{"d_shared_expert": 64, "vocab_size": 27858, "norm": "layernorm", "beta1": 0.95, "train_tokens": 783400000}
Below are experts of layer 8 (counted from 0) of a mixture-of-experts language model. Rows are named router (the router's row for the expert), gate (a neuron's input weights, with its number), up (a neuron's input weights, with its number) and show model dimensions 0-255. Each number is 128 + 32 x the weight over its row's rms, rounded and kept within 0 to 255. Numbers have three digits each.
After each expert's rows: "comes after" lists some tokens at least twice as common just before its tokens as in all text. This comes from a sample of Wikipedia text that the model never trained on. Tokens count by the router's weight.

# expert 86
router:136189104123108083094117120139129139052133139113085060134155138155115092185118094117097124166160145130093080082106149128065070091144149094113086112189111139084100145173154161106099124091142083117173096127171146083134190091126109138133129123148190128151087150153144123124114107132082126127139145155080123160134104109140127129129106088175146116089193099148141127130127099089132152111106164101077140095142101103191202102143118123105143190080158079115114140131146131161181138181099155084145109111178139142163109067182107147132146080070059134135129144175081144087106137175073114104185152058149160097137132103076158141179170108123108139127149105090071077156046125109109155188118118135150118124137135186134089137089079147143150080137144145157195133145163120091079078163145076
gate0:121126135088114146119121124137156165179147109129116133146078164137125123134078157204066094131156115162089075124127141172151124097162082104151072106136111124114118169151123084167079120121148110137144071133145133172207101122118145121181149086104176155140112164129128072165122146132137130149132072112127101101157108131145186166196120082100149089122153063134135137134148139145140146153100154148128136096146158134107120123067127081104166086111103156137109194109094161155126099163131114136140131141119123136156113141176027144117124102127198140096156082140094161019150119121131063121048171132182126111077118154108159133118181160173168163129118123096092148153116095136127106110107113057106080116135105139110085151048132154082112120138121044161091166149133211195110080153183137
up0:132111126155148144070102065053116144130140132163065174140097187144129128114139168122145142119089073200102154098055171094079198107126128118126133131070084110110149122134138203135155154133200133116149195116120175108120064130109106151076127107117157143141126093107175156116102134154141147091215167172133099150082100141062084140132099158155187131123117135093128236131144129119118094100157149115098127156114076120179152099141093138130142105158126133156139120158149086083129106146070093122128085145127099158178157162099126148181125100124146179146101153180133165101103076167101083136121081130129124123158142173128126108140150146159175097114184102091103133135096104083117121136184131156036104113136140135130129100141142129089112040143192128129122127120175088156091137178087154
comes after: "|", "| ", ",", "Green ", "–", "6"

# expert 160
router:188162155133112099138167138126157149065122143163123140106179180151168127137168097125118159166109146133102083085084150108111065105136125138092058049162055168098112102157209147064109119092148108159088099117130102177141164116119155205101123142127174123138068155119149104096173137097098124120119125102129147180154135131084118094125127094150118119098141083129161129156160145115115114114166113070077136087113123175190110131125041139147131092072122114181156169137148107186108129142085132109177126145127162155132098095097153146091149096117100109111054113081099168133118119115103170114151158122124178080135135129136143064157158129109155108106203098146119078102071117085093191195151099113142132114096107166150107151129084109135091115055166155179152110132146162144044136148138092
gate0:118131120139107182200108131154102116049109100158147107049155115144105089122194138135175083170123108177120098158109145064115179118049177053102125078134103207108133130140210125166128115063196123073159125097116170124143182151125116140141129145174087147146093120084124153135107061203178150110109181120123152062151105151101109078132117126132161089148161113111120128157159137130167165117150070142094171145105138110137131136121097140159101154149151126108141129201123126129094190177119099162117129122114156154115146128099117160098155087144146133124124129197109165063072186171107077121099109102134138121153115137131125171104151095113180168126105210133082107152122149108094168145084114133112107098118080104122127155177103192133115110145160153071094169155123144127090112119139123
up0:164136092157124117153074121107174116112125177089144131133102130159145146179106062107107106128111057146133180089139119113140092096081181104119129155128150106097114120127129149159081140131128094105163165095120116095084089108052066133175156090167140110132117162085072112217076190162111128103130116097112142085121083129153206103160160127127149149158147122115124181108142096144150166166170177167177142106111162086114110134142115108090138187170146055111103122047085094128139123106167123098139115150093130151159210087163077097172077150129094126127164115180115147088089152145134107126148123139146168153097102113172140097143186154117139132099167074152152099192158182116165134112129148151050096138171134168126189053145107130132101114165106101123138181156162103122165103096096160
comes after: "the ", "s ", "his ", "American ", "by ", "such "

# expert 28
router:131168163111132084121172134147192120090170191125121107109203151175154119168107128110084156191159139122090082095092169072089078082123134149114093019136086175125131102144181161070143128084095100140143076101171130125162129100083132110111148147143163113137036116143120084152178169091104121127157144166145137135156137124088095129132114066124127117090138092120145132151141122099125125098155118047106125120150135148153151101141080123206131116029144100154145163141128104142124138151112155131139113131107194096159110059124133146124169092090059149125061100183064151117108104127123135120143144100115177090178134138149178077142105148099154153107180089107094087139095119135083177160122097147098149110115157150153080183120061167151117157084122142113151147096131171135091104146131094
gate0:143114169130155174133114163142136184089113168159109108161115132119105152150138085135197171132149153143107117086087098098084071150113136126152086140171099101202141115156162129116096159132157089177163144197186154105107167100125137206103103142176152125089097138144044109077205143124086140157183131152090131107148137141089085143116093118136095182169131128120189156107173095107097124121117129081088166127083157116154100111190105126096107209082082129141109135117148098122126073147110127055173147151150108129152146127155125136128164175166078118141070109106108115108121128093122118096141094126146095105122068112108108117178177117147090130139133146082167121151094096118051163121149106091127143167084179168186093161090066113115152193149150126144183105099170088081078131140135085
up0:154120073146142139177123074080129177159113132134113114133152148143113098131119124102137115118091152088139101073066120174105144135080118099115143151150192090070146139103162196111130154171147095144159065108165089157156116094056128158060080072160105132130087120065112112099104131169093089154162162099096147184147101121127196094134110185143133122141137170191141080133200176125120094088132193159142147110149113136103075077064151082076159110127122145178138166086141144170109130162145139185116154150111089107169166125140146105112149135155136109120104139139077179112172137164073151161163107097096108163082112121131119082077145117106115103136183152133161109159141120185066085160131134146209137101152138164061118132119145109134126052086126092167102138095153129105111136100074121
comes after: "the ", "and ", "other ", "s ", "public ", "their "

# expert 200
router:144124148110089149182146160161175160100115135113128079085156137170122139169191076097135163174165172123102050097127159080117052100138119138099114105181090121087141162113149141090135115108136107184178125113150155137122157112131112156145116091121187055152032157101179150075132109181058151133153144111091114165120121121132114096108140073135119158116157083175115124173157109121053124145092193109085185116095110140136116121077123123148147132057150148134163155178122119168146112138175121104109113132112142109109151076117134130098158092146115139115092128135109143145117105136088099119146121081152161124109065129091138084157111102179141111105127105120064055083071086117081132229152129164126119093061130159114101156097081100176109096106121137137165122152165168109078104189152101
gate0:127158078130169185125105076104137148115108149142152134115117150192090119129122180106138103103106125121093082097132148085099115147095130136107142072099081139162111147142145154124157116113123103179165123102143130144149133088084083164123160121120115064123129182129121109131124157170219153122099147116170118141097081189137103114111198043178094213123158118165137136141185101165102127111060160142107106172106198107190157112105084099126050128139140149124122121138188148181129096134091142144108178079128093142101159114093131128098183131097090129062105123191085146108149042131153118144125133128170141084114109058094154136129182167112091191191169088093107120126095150144092146166165179121090148152116122169113107093059089153109157108082155109116097140133083138170110113105144140
up0:075151077079067124077098090133094138159154160074106128129102181104118112123099118070118103075157137078138104085107145161102149095136120117101116125134096152142131131128178171173125150087168116135104126046116099168145105137129147167088176144157053134116125174075117129116087195086146079148172097129135118172199059152150182127108148119126104156106145091147142089074134161097175178163192192191125123158182123132133174148160096141107087079122100092099174142113126124133086164124140106166084102119166148106162115111105107103155161104146130187126106113152103196097124117140112173148153116104104182128107144099149139087109157212142104103128143154086174119154100157084190141150112088121092175148083159139118123116105110135135150104143071179104124118197158053103141141082150099
comes after: "'", "s ", "of ", "his ", "its ", "’"

# expert 64
router:126200127150086122181117144156174114106122195106092132062212153153119137179192081108121137149153141118085088099113130114076117102112133115107124101142135123107109179143213187098146151102152027161143111112170142142125172100117117171099121105134171133177087121162128105097124127123115114126127133079073149085169138108158126154144118083121173114107142110159158121088104134121120117135097171099133115126135139126156188083122084098119176106114138117132116208133100128210150112191114149130147144109118139145146142091154100104104172057096084158120119120121072156103099105141076150132146171084111145088139125070129196138137077103127139111135117120153102000147040121107079143189139151160120097138143150195152081111136063124129135104124160126151174109107133163150096126158162124
gate0:139117053141134134102170189100134185069111155141146172126157075203150083115122163117142126099115104122103163121140152075105112113142071141118137075122126179154133102148145087174082086137095176125180130140137153156119158067064165081117137105129145105128115109104123145070109109144165123151146065172184128157084138144137073109100138100146095105109181131155205101110144109121118146166190167123078155141098179132069115117067187140088169140082135168121234174193088112057097116144125177111144176135137172138125118123114153124069087144118124151117104161093121157122105125115133082114142151086125090091111129143135053183143133117100107117152126122092124170172077136167130131154121134124145160145133179073172103171141099127131093144102160110162085095160073098149102105176090101
up0:037118115119178163153155143076174151132104143118071122111179162079138151138149119117131110121102132111137105145122123169142131090162141165145060136145120113142151128158128147109080171102198139142124061128132175135148120142119085122115154146176155084152138098160114135076113142123122089115132124085120137172178115119128156085135152124176094108188155129108130087144173134096128178117084130126073156047113123070123131081108123153155080107167200155117203124112198192146094132113187094116143055119181108130086097042098083159107110116082153162175134162134112126126123133165153081166119076132056150091118144072161082090109131153152163174181182075154138154140134123140108092170099107117133171125051099150131156127110124082160074168094164102166158135098141130108092107161121101
comes after: "|", "| ", " ", "; ", "0 ", "— "

# expert 206
router:133140086122102081192175163184157135090176172112106076088160196123134099147089084084141159146121162132044102107111154094071121140160114107089094086110095122129153159146160140111111099098122133121152131084151114169117127149112137184135106139130211145127106123137110066108154105168118082125089134127110131129155157149167151131135106061156110156081196056150140145135133158098099136104098147070132168097108101148128141107091126091161100149086140163134162167129183133144141121145096119098112131077129155138158066120114094169048197115150150185150098105145076201126114178157148114106164157107176194074140082126114175142103115162108089103156184148122105097093016111098119152201131130108117156121120135143123067125118094096169078132094120085107159142121160125091091114124124101
gate0:149140109115114146145088104139153165098170228139137148138145114107141124143093169126105156147116128131104080099124111152152126082127136130147109142128140139053107179099134122141111107077092104134175124118122095139144124069140165136093109124109215132133072031112153104164106179148088141130116064177073185137127142152120158139100159095133156162111154093150079126116135114147123131167075158128126213153186183098123143110124091171153079183061153133134089117100162171157147114140128183107137158105150145089183123171151104101124220086112085120107154141110117183145126120153124152140139192125124119149164143111132111088132102111192088168150162034073147084116105068151106088148108121120155121172122146039141120033108110117134166094065142125162123114158133135130131122164156126
up0:128116095139137097165155159122114121144097111110161121140124160121109155136115105190120101168098088163127108168121136186129155105112060136105090098116157172094161170133143119105175099092152140116121154129119088145092134198184188095062201174132130073100136154154124106119147138120154160110157106136152069155097166127132108078126124096125137122131097140077146136150077114196167135132075172112125128115147078151090116199152111151152114076175042079117109147142178129119124134114140170094058092211078171169098136085084098165078166146066123140150102160100199109184152198145155124116057113118158187109140088130154187086109115145193119116098150141084133124092133119141108071157193188135109101119094097137127168114162146085129136162108083156135118145081150126137118130115158145
comes after: "-", "a ", "the ", "an ", "=", "most "

# expert 116
router:141207142098063127110209090141168127055124136096052091135152146139100150146161114091121144182148119174104130112117144122058110111134078116067176128145099140074123122150142174109148105082137048090137109119145117142127131122119121173119135108145166157138097195069136106115106124127110089152100126098110136127151118138108150119097118126083146146084196119152155143146159154101107127139140200155113187097121132121150113096133094081143154118098118132124103114096140086216152094154124162166176155080136139110119137118152118114148147118144100153119088112138054185130125145143087115141178139095104111104117158117126162115182174155108090102133182121085142057094089154093108125168122123129102131182129166166114062148060079175189118091080168109080189162135130208090058086135117088
gate0:101137088116108093133135191144128102101109141144127096136139143160114123170177078149174141134142131139120138131135136146108085115112153157052129111148143140074140062140165093114135089122163100066120056113104080196194133172101119076128170158089139164167101131076072164085138117158084173152158075177116142115145106092131164066130147135136102168111174165171141162170100136139172128134100141148045115091134032153084160130142096137085121128110125140119128134160114098111113166122168079116119072085110168148135127117099114119136104159116148087150093145138133159116109138142145119109148149099122051128159209157137137126119149111132202123181182083086069141120071105101120118195134163108103188146072136168110110175184116121180120096088163142157161189134106107080054137121158134
up0:166141164136155192122098157109140092212182135125139146091081199156110156115112065145156131123173160092116114109111134151130187191139089120141120130107163092135135110085138150099136094113067145155134138123152105131094099128154155118120109103117081141131100132177163188218148096163140119053097089125071145130128126096139084131132139131160140109115092149096157102146089098165104191062125116109148091177102167117099155088120193149164112051139105121126152133101149140182093142175118074115150185130141102129216112137087198118146183078159135107060180058111117109130106077143116144166051141148126165151103159080156117135091089112140088154102110115107124123111141167143117164136180119156114072115187119112095202118117154129138153093172110133112126119082098093133177111140165139
comes after: "| ", "0 ", "1 ", "(", "2 ", "3 "

# expert 211
router:141137109146114095200185146154134126108184189150125116089181123176169124142111157072095141161141160134081136110085174109113112088079069119093092080173116142081147152160188162119133118095134135143156075081135130160114164123108125123119112115141124100147073184143122111128125127076160159135115162115094133161137154117124145114168100103153151116107148122158123089155139153127093126096103131048098153086084098121170142148090107072105111123094161158142098146167196100163123083173098133158120119062115166143120078075078108147089172071166129118155101130169097181116114154139089088133133116119142169101172125138125197085128108149099149116133157101102093095072000140139108161182136123088147123151133098154121036158102087139170125139073147177107183112132133182123069081149138100
gate0:176092117208142185075083141135135153152104147121109081135152193132129084118131084154157072156137110156110090083106074160130131069129135084132113163148147079184101158146141137142145075174127115093147121147158159078106132112128117145135126098142147194141138106146126139099121092167154083128142090251121061129110108108150131172141166134065132138127124091134133137128145132139156128178198116140121162123117118138189156158135139130090200130144146101091177158084162169150130129123167117134104133184121092082131200135121162146099130160154189120120099077140114166080110171164154120131185126136068108086064149097097131166155108094090169130149126095145084097049119107115115108139116198152151088154112160123116098136144098133091105068094173190107126073168104103161157088080091137
up0:125121130149161140137141117125145101152109115190130105159102120185139129141074109127116112159123125117119156127155181161121117153095119073158139137135109076103198099127128099177122212124083145101126112076135091128080057144174174110180123107164131111098143149112102107179153107124123188127055176081182207093136135170128108211131121145180106136090121129107211110149121140174164097120166147096084072158097105126132099097131167110108115153127128117175050088152135087110137137131094102145169139132141138121172210133089142103096100091161096127155132097140103144088133112063093130080115095131121115152126109094107099080157053141148072080092134144109074160089173105154186109125128067052113184150177174113129116159120127089168123177180136116114117105130160182159139163135147126
comes after: "the ", "a ", "The ", "United ", "-", "New "

# expert 124
router:132176142080143133129072076160174102122126167137110114082225175149139078151182120107098147171165181101108066085121145131072083147120135171124144069117137096088137159174156107039088106122167094145129113114147125139157161100135137129144070120162193128155076119172168116124138093169100131148107122158085134129139099097120141157114091090121134100117147072143123126119151111110134108105129150134082135115169123099179139139141118101171163182091128091106085184109143127181178108154170146147143138104124120079160108132115105111101188086141056128130106065151094145116111182159123169162104134093148158101171110113116188111150134177086108119116113083109132054140077122086084189217114093136102124075137150111098093164054084166137129123131124156127191162198124120136083100122133113
gate0:127147138136199126102121117173165087116138147147103086141124130177069090145152094143145110107118111091128146169103107101094106081070130220122164112120176142105152099129180122103131144125087075119093132194164074076139111055091105129123165199142057133111089098145131144123076178125115123134098175140154125107129119082089118150123099120069154150083124079151133156110078137132105103124158157132108117112153132130123160104119157160103185151123087140131161151096093088142090148159195186078174170136104137112128194163106133083155165139143099133138107110181104142149152090117127188157116156112153097165113206135149136147147123155140102106172148062100041105160183117127105172141154170145147031093145119109122121173171111121102158145060150148169184119142096123130049118146170117
up0:134154107166106164140109149132121139126183125127163086103132103094073174162102114174118123090071115145117127139067088142146166150123109082092199126169149149157125074080145135095095156100095086168087068127137137110105142128107080145146179097162150076166092167141118116123093198122126100081065178057100083133126151143157077134109125085152159125062170069146156175135122167160087167108056094119200111147055122172096133090077139115179126111107036114125151189106157134176111124146114096133151151082096148086157102112090108127147109133111168119123204133175060130164148131161131130108169118150121097143156147141084181152190109117113150080130133168162165103116135123140111128139137130103118223112134107096143094174139085126145161162159116097119144131122186094137120099146147128
comes after: ")", "|", "| ", ".", ":", "information"

# expert 68
router:188162123143107145089121096096172120101159163150075118110145169174185131152140097039122116102165190117080127133072151120083086100129106150088153065159093143155114158175172139108073116092147080127123090064159133166128161095146143176092147142113169094166100154142156115113149110131092098161114102160053113184135128122058140176101141129162117129125178114101170114141173173127109092130108163094067149124145103093177144125192089085137122125114171151127077175175149167195155113177147167169095130083183150121118144100094156159118155081110123151107095112094114142118123175178065179121124101100138137076164138133116101127112153156156146124145168102100144099160054163086092158176154098112104144098086092120114095122120099166169139123081145096169185153114101121105059106117118092
gate0:166129121175191111159126142119137067152154096059094102124121145137089115168121136102168127121158128151115154120127152129056098138104142063115150141076115144132165146170133113117152084138116135134061128147135110189156184136138117055123087131118139131107131144140080097060168101095126109108105148181093081119165077114101084097106184134205129169117141164113180097114136177176137121145187135141109140105156119093188143124143111162154141128109064128116110131122137112158134122133119191088138071158201149110091075165206156111139120109112080202121102098209052130135107159122073125066082187076151158081142106155122190103108132159075121111127161144129125111167138077100164170120144126159148126114175088117098070161138114125121097154118069105147160159156071137106127143172106156
up0:173179151134119090104186143069133150152144134115168093107142095128113112132156152114105166128120141130141165118220149102148099137117105142093123131115183023112106150153042189146155107088128115124081111161114145121120151115146093089109116092114170090127114139107182135143142123120102153129163125214176090130130132142143134199101131135140133164141080134074169087148098126178139092128187149157188092141152098180106137139058110207113148231142181109139132171084127211129098076149167133135102152079163129115101094161092092091112143121102081101126110101147166110093147178103122079115127106122107105128122181103092099183119142124114131132073126105158143105036136144140144105107144112125133128078141125134113109146147146129214133107065090143165173129124145148202109144117091126
comes after: "| ", ", ", "(", "\"", "- ", ": "

# expert 196
router:128129093121103101154134066114139160093134176127087139149162152191160099154121143109117168162141169123067150110110145059089057095137113153091075091175082113140154107129198160082155129125112096183155111108142166140178191115142056136087167114160151081145098131100112102165166153150131150153080113104081133147139141105129121152099136068157142134086127115138175116140153145137069207111111144083121164110096158119163156105113093143102134126088152152139102131177181091166177110155148146130080132103100149085145118091116110078141152079160095115092084135115074138149110126106118125163179130142107163079172116128100135132140154155131144092113190086065082090107057159120102181138071126112111166158113145151161030171103088169144181155102125101112185163104115160106058088137151098
gate0:149149092118097192155169080134156141162145167082093096138145170160151132112112101115114158076149174049124129129087166147120099077100139120115144084094090103159153134157131125083106102105055084175126164102163144104182160110145161165104159131113119101130098153089165113129103089139063095182135124149071163103100143117168101124120128101080149110143138140118169103092110162144127096151164140142139135159127180153093119151149143162134153121130098150162135121086189120171172078159174156096108158192132115158101165138138095121118143120104085152182100117156059124169141120107083197185095113151178133123106067064160148128092162094145115099107173095137169103137077165156146171141114173084071112154049187055153121146115139142143161116121149082154125140057147190062097145102070125
up0:098106102110100102149171138124099142114126158109152146158163181146127059091129091157104124171128184140159130164068146104140126161157132122098118166102131120124080141153119187121068170121115136152128152145100144119164161113141095154123173115103104084136102083121182129099107105114109140201152128137109162101129178094121092151164132137165061030152128096042140096124122124125101173149181113115122155132122139181093134117189134107081165116203138140142101127159117133102102103143156140185117087157123126153127089082113169119113136113056117133112103167133081143119124141081158071162145104164131149098097134177170159187093163114125183043084087070142099146113106141109133123075104181119109167168097123165126080120110154139107196070033123149099185141092072177168142149066137125
comes after: "the ", "as ", "was ", "of ", " ", "National "

# expert 20
router:147189132098061113136140125117124149111107172197090117096155108107125114172140089080117187152170155118087070107114139114117124074129133163124174083130077119126179092133183120141100134111121086096152095102166122188131168072111154164108073108094208143127127140138150064127134094160094141139154133113146122138149103137137166085132119131137141131132157130097197144108170130114107154128107199088148183102096162105160175105133077128184144140073130150125119154140141108139137055204164173158162156093141174159156140104114122076147176100113085157117139058177136168075120133160107083109133132060115131123123118106131144114123196141128169086100145095142088064096111107103050163217098110114121116096084149137116137162108014133133125103145107134104130153137112158123084107168141076
gate0:135169092100148149125143165084152140169124074093085093165196139123137096143108168116129134062097116174108132151089156133149078156150137101142142170112139057056166172126148119128139134143153160126090050115093136062155127159126134163124106091160133117150143104071132082066109096138072114171113103116084119144121117127093096090131187131197162093125190103161153135144161105118097187148101124096122125103150122189134067141130163133181152133154110117110139129177164127144155114116116138134146196108175132154078140136122124149116071113148151178087131125095050118121095106118116085082157148048124114080160164133130158138183126134154100092147163060138140136127116083108160143164127193154135106054093098128204122186121134089147114113127148043094159125142068145050119087153134128
up0:124097187078122160150082127118158111124157122095100131115097187143158119141108097167072127184114177133130186096086107097130096099089112101162112162105143087173140155123134121093122135088147129114145163055172078155140129152096124138137120161132130103141136112172137053110071107068167092133121151175076095128118111122091104175044154144135174150129123105127118115113146165131103094137124142078103117160135115080100134088096109177137135136131201072122106133116081150143177139113129145086129143177190077123145144106096145098140143110165133123129072135098110070219126099135076162123093152115204168117099099132079103122123115109156112193127132129099133148117131178133207184165180126172131211150138082139144116070140124182127175157137044083124202147150095119138126092175102106
comes after: ", ", "and ", "well ", ") ", "\" ", "), "

# expert 148
router:162171113127075108148172146167127129089138139177100116099182108176153123143102154063080120146150160136068150105127165061134069127096125099112150067165129112105101147187162151054159128113107105146140092081158090148121148091131121075140111164173177064142042195129122098147168123126109147166106116114097154149154134151104118115104116069159149131115167144141143099136129158120082134121128152073148159127131151124193182136113103097143119150068168120095085139148126108134140097165152207145154114081091172091125175087093076160122138095130128110147086126162100174128115134121114095160214152118125166100115175118098170142117103180138112070118133060098076107120035140162123164147103104134111138140150117147113053164110088173112128109106160155102181138111124196129077102114180090
gate0:123143140152180177129149104106114132138113135109136108144126154133150083126107140181105113127161068146093124123185183134160118143044127136158128082157121118068101195196156132154072133153156103108145140131165106112104126120134111100178128147138161116103118139132067172144206123123093163116124178195166117104145116171141128157073152101100171194068212139163134039101117121124138171149160123119162094104132170082131165130115102094178171124083111167110078158153141133167122187116085147119158096130057107119109128174122090127096100150117094111151103129142089094101123120138101176131163140183135112058089111081124151098155154155065064119111130142124099113116088085151120204132035126112113158124203131118176156127150094147112098137229081111148123111139137121107131120106126110
up0:122081127144172149146157141108141094161091106110138106147119170114133144101125113107088095084145128174152118144147082144107076124113067152079162123172152110145150166123156124100176145191161110132094087109137137155166104163178113160125157108087113168152140155105108166139117084150120161160103123173057147154134126101169136146174122153165126169075166202171094159164110116098121110171114107109158153061101103098161109152130082119106132119175150119139104116093138170197152124161195083132076069177110118142085114101116147082141135113205153119115087144098177139118159111164130117143074060161116137123184140102122110096094124054147134171149174190123175115074125160132132138111133112062052108150073128158178072150134125124086132111073073087137239119156134114135168127089165122
comes after: "- ", "the ", "'", "National ", "s ", "International "

# expert 49
router:116208120105149141144128084146145102069190187123137075071241126151145109149138143128121109154124102148112056097103146104130119077122179118072119090130092163085135141145191189108118129097098060156158073137163102102132153108073104120121157127118153068138131119090153129119158121142112100162133109126127106185148128114117098156109170068089163112124157078168144148170150144096106146116116129094122142159109162155176180102163077149157111115080146113103152174100160115230117129174104160128130108096166191088124114069124160155081161065127118130139109117141097161129103113142111117108198096063105118080173159112108167086148098164105117110127171089100098052110078198127109125180143149154147106105098149154129119178113089167170110103079127143114130135128083140107077103129122108
gate0:195069115132167168069086161072201148146103124164113166107103103132183078166099093164040116139200121121071111135139136057095170153078172129174066108165112188155115099145092151157097108100152111147139195151156155152120150121121132103120128164138120146156147097137109100154165150099062155085159109190122096117128113141097100107151112119148069148118120087128154169100131124115115113105157097125149163114063103119159095174192092143131153111046147129089166129120134129077140075150103083150164172113137134181149154090170117102127045108194072121125153142167163096121115137122075144128165164128165120148128155150086134108209138168099073100114113109096097088113172079145145120133157148083137125136127105107132136145160130106156124143142073133139129097136197111109133095151186108
up0:152140191125179098125160199144142188077083088173082135157113177144150121119119042084154148132078111068129106123102141075139132134136135122155113099152095155123111179085153102143109184161146105178124113099129083138134125103108160094097092092096124158117071148105167168149103140109115161150100105153117175139143140125129121140141090080158102166116123075170132122103186091131144142176141180045133128186100165109081036075097160123153108076109163163145168142196132092074156098119111099092162120123163121097147143168112099101156160126040098161135190109111136186151123198151127131142148137119191123113146128168153107123150148141145101147135120150134209120170157088111099119136146175072175115091118121114074109163100112084143110124099097136071156112126168145132122172156077091
comes after: "the ", "his ", "s ", "their ", "its ", "a "

# expert 13
router:160180126121061124152130140158133117104103173114082103116150167144095078149136134107131218164131109117141065096115135099149124110124126111076144069106131135103165079153173145136135115089145082173166123113207112152121114139070114186134122089152198089161124138069168125143126074144118106122134142127106107164146101148109161105126119068132143152126193078127146128159156078132132149132114188079133173135129187127182170105109049113160131144065171118080125193163196120163160116165132137151137136105122142108149112059070104101148176132099094131125101111157097178111121145127115117078106128069115106101116133130110225087116145163171181118085170142135086083120071112111073125200105130184122092102123171171123137109094090160107140077095135137111132120160114164148069102106139081
gate0:154181069141134133147143104129116110136113136076112095133140132172083065135109067101132155135109092049187138125076157131174125090075120100131089101126122138150147132161094108111094125096173116167064148025126164095137114156126163131104162111186077126158144216060159123123125151134122099154121115150131106105121175162149131132078136120081139128122135106130103134202154134075145146144197168131104117131172156158128166103121093137133124133089183158109128199201119143133117190172053090149114142148113118141127165112060124110175155100080086076100119146158131123130131126164132105072150119106128085094141164102056190141102133190168162126116145141104119126181132082083167105174178135211122094127122135142120122103124092150150148125146037147144128097094158105108161111155149117
up0:105071094186075153132171114131112122163113100120134111186104057137160140107161154153106098087139113174153157174098143174126100121139161107212098145089163129145097151099128097135088098132095114063125141105085146145180136080128120147088134127109061135051167090132198167127151075096108065122125153134136155101101098146154124153167159117172109192179129130138053107100151120121116150104069116081146158126106144100110082160116145160179145185143170118182170149090115119134150093101180174134127107113141106097130122138088175115132126102167118122166136064142162103145122089118098144194149149132104145109102167102177115196133159100148183096141107098167104180113128142128142168096132136081049154100115106039176141156109180101133158113091141101137170144139061141174122082130174122
comes after: ", ", "'", "and ", "for ", "well ", "with "

# expert 14
router:143184127087084073132138107152162099111141187097113112085187143179124126158202112096171148179197115175079089073150174096079051111139155127124107101155113166132126193101165163126111106091126075161119078114230144168173131117085098182113079130112176126160042097116108090111102113151072114109156136164109107141144130107142128120112100084136082129147178137139151166116150128137066067113194174092089137120111139132153142127130092158158127138116128101127095118093171135141147112161139141146139147127105155130105134100155123118139134092139092119133128119092106148098127142147093151144140100091179133103077161114109137102193170121116123081055156117105076076088084148107122160184083115093093170156127122153133094149055080095140147102130110147139212096133142121090071109124091082
gate0:169112120150147124111157077115190102099158160161152148108189169166140175101091148072128091116107104118122114063150161114177205037073119084137175094096135175182128110132105150126105118136117135096170098083147133147081189112122111138116176103186107117143117111140163145159118183067160160120152138125103095094157155188141158117151089128121152147133059169082047113155156126110123108146173137150090180131145136112143173122141113102149185113104143093194129137129148099116139128092064140151172072159127113109138149085105099076125139173103095073116165074216177144111132157166081064135092100120118113185095087176105128099117101122106143089129150105083076136130120120092160166172137152105134123129123127150105137097109122146122132140096098151077120197221115127099113124143097151
up0:156062083166092119142151161117132153200129133115131123134128139123155083110064129111105124138150169103137130143083108110120107129051182130107093109116118224053103109154132149107152148196124149091098141152113181117176089058134089120139128102131143142106094082086180140123166075130155136113161098138088135096140136115189165112124151111124145110122140062191117131183183104105094137132110167157124113066200104087147145108192106101153150099119190081076148127210148127142123153199143127084119073119118043126100120104094139104129140063087132179131131103161140122103128174101165092114086160111134152082172090100138119158097134155152115120149134151166122098124108144087137099144150142132111114146127135086187089128136116179163110059187166191100116153149162079171164139149139101
comes after: "1", "| ", "2", "3", "4", "0"

# expert 186
router:133160142140121098099112119131182155069167175085107136115191211149149106147164117126092175173163156167023128077124171106111137114126137135057100037101098166103144143115199207118140141072107077125147092099147085127142127096066134143107145152143136115128095076163160090155136121089091113146161125127099150136144139113148153117136177091150106150085177124150165152126137118124121112098147141082105145141176139144165169138131098153129130108104192107143180164115126156160155099136102141156102090150124152107182078080134131129101163076084098134098086075145085242117122157112108166106119135057181151072143112117136180105130125159101152132086168121086081067114075182176127146168113103143119139148108174170113111112139066179150126147092129116111120130126105163153099106112133115
gate0:154107150135110056129151174159181084151160118124148159123123176115126032123123087159180142125097089127097102155106145200127137111160117112090165056137115145118166178141117101130117104163178139172153116183112066120130141172126161120123127184119110130138094147104121098172176171066147153141154118115128198119102169108083129097113114152115090093174086125139118106157151134060116119109145145101206098162076163127142089125091106114126156146099079107142119137135097204073139113128168132170119193174130172103123066104093162137118051135084123141097157153143195148106133126123101076179119117115103101143168129169119086082100150111125148134099081159079077111144101128141115123146120095140141146203151142077169077169126117078107144155126139143205154142062161178140126114077128182
up0:112152142138165127148120123164110112078151135055131154099134165071152101100171095132153188184177150120102090164173153105146143070131153103153102079103135181143114144146164115117126164129159154029104123109168110107162133134113103087181131093143091151128080068130160138121103165129136088116166142143139138196100083165154106115118060138167100114098100167122093134111122102102158118156175128074165111126124195122125117130112135169162099075122163182114163166161092128140123094154080117122196072131165148167131098149119141092151135148113089135108115133126190203100109045156113116094095109136088129073115160148122164139093151134168092120057156131163115127166160090139137120111205106168017119112112125158160133098155115121142095117096071187121097162151184157151114143196115126
comes after: "the ", "to ", "and ", "of ", "for ", "his "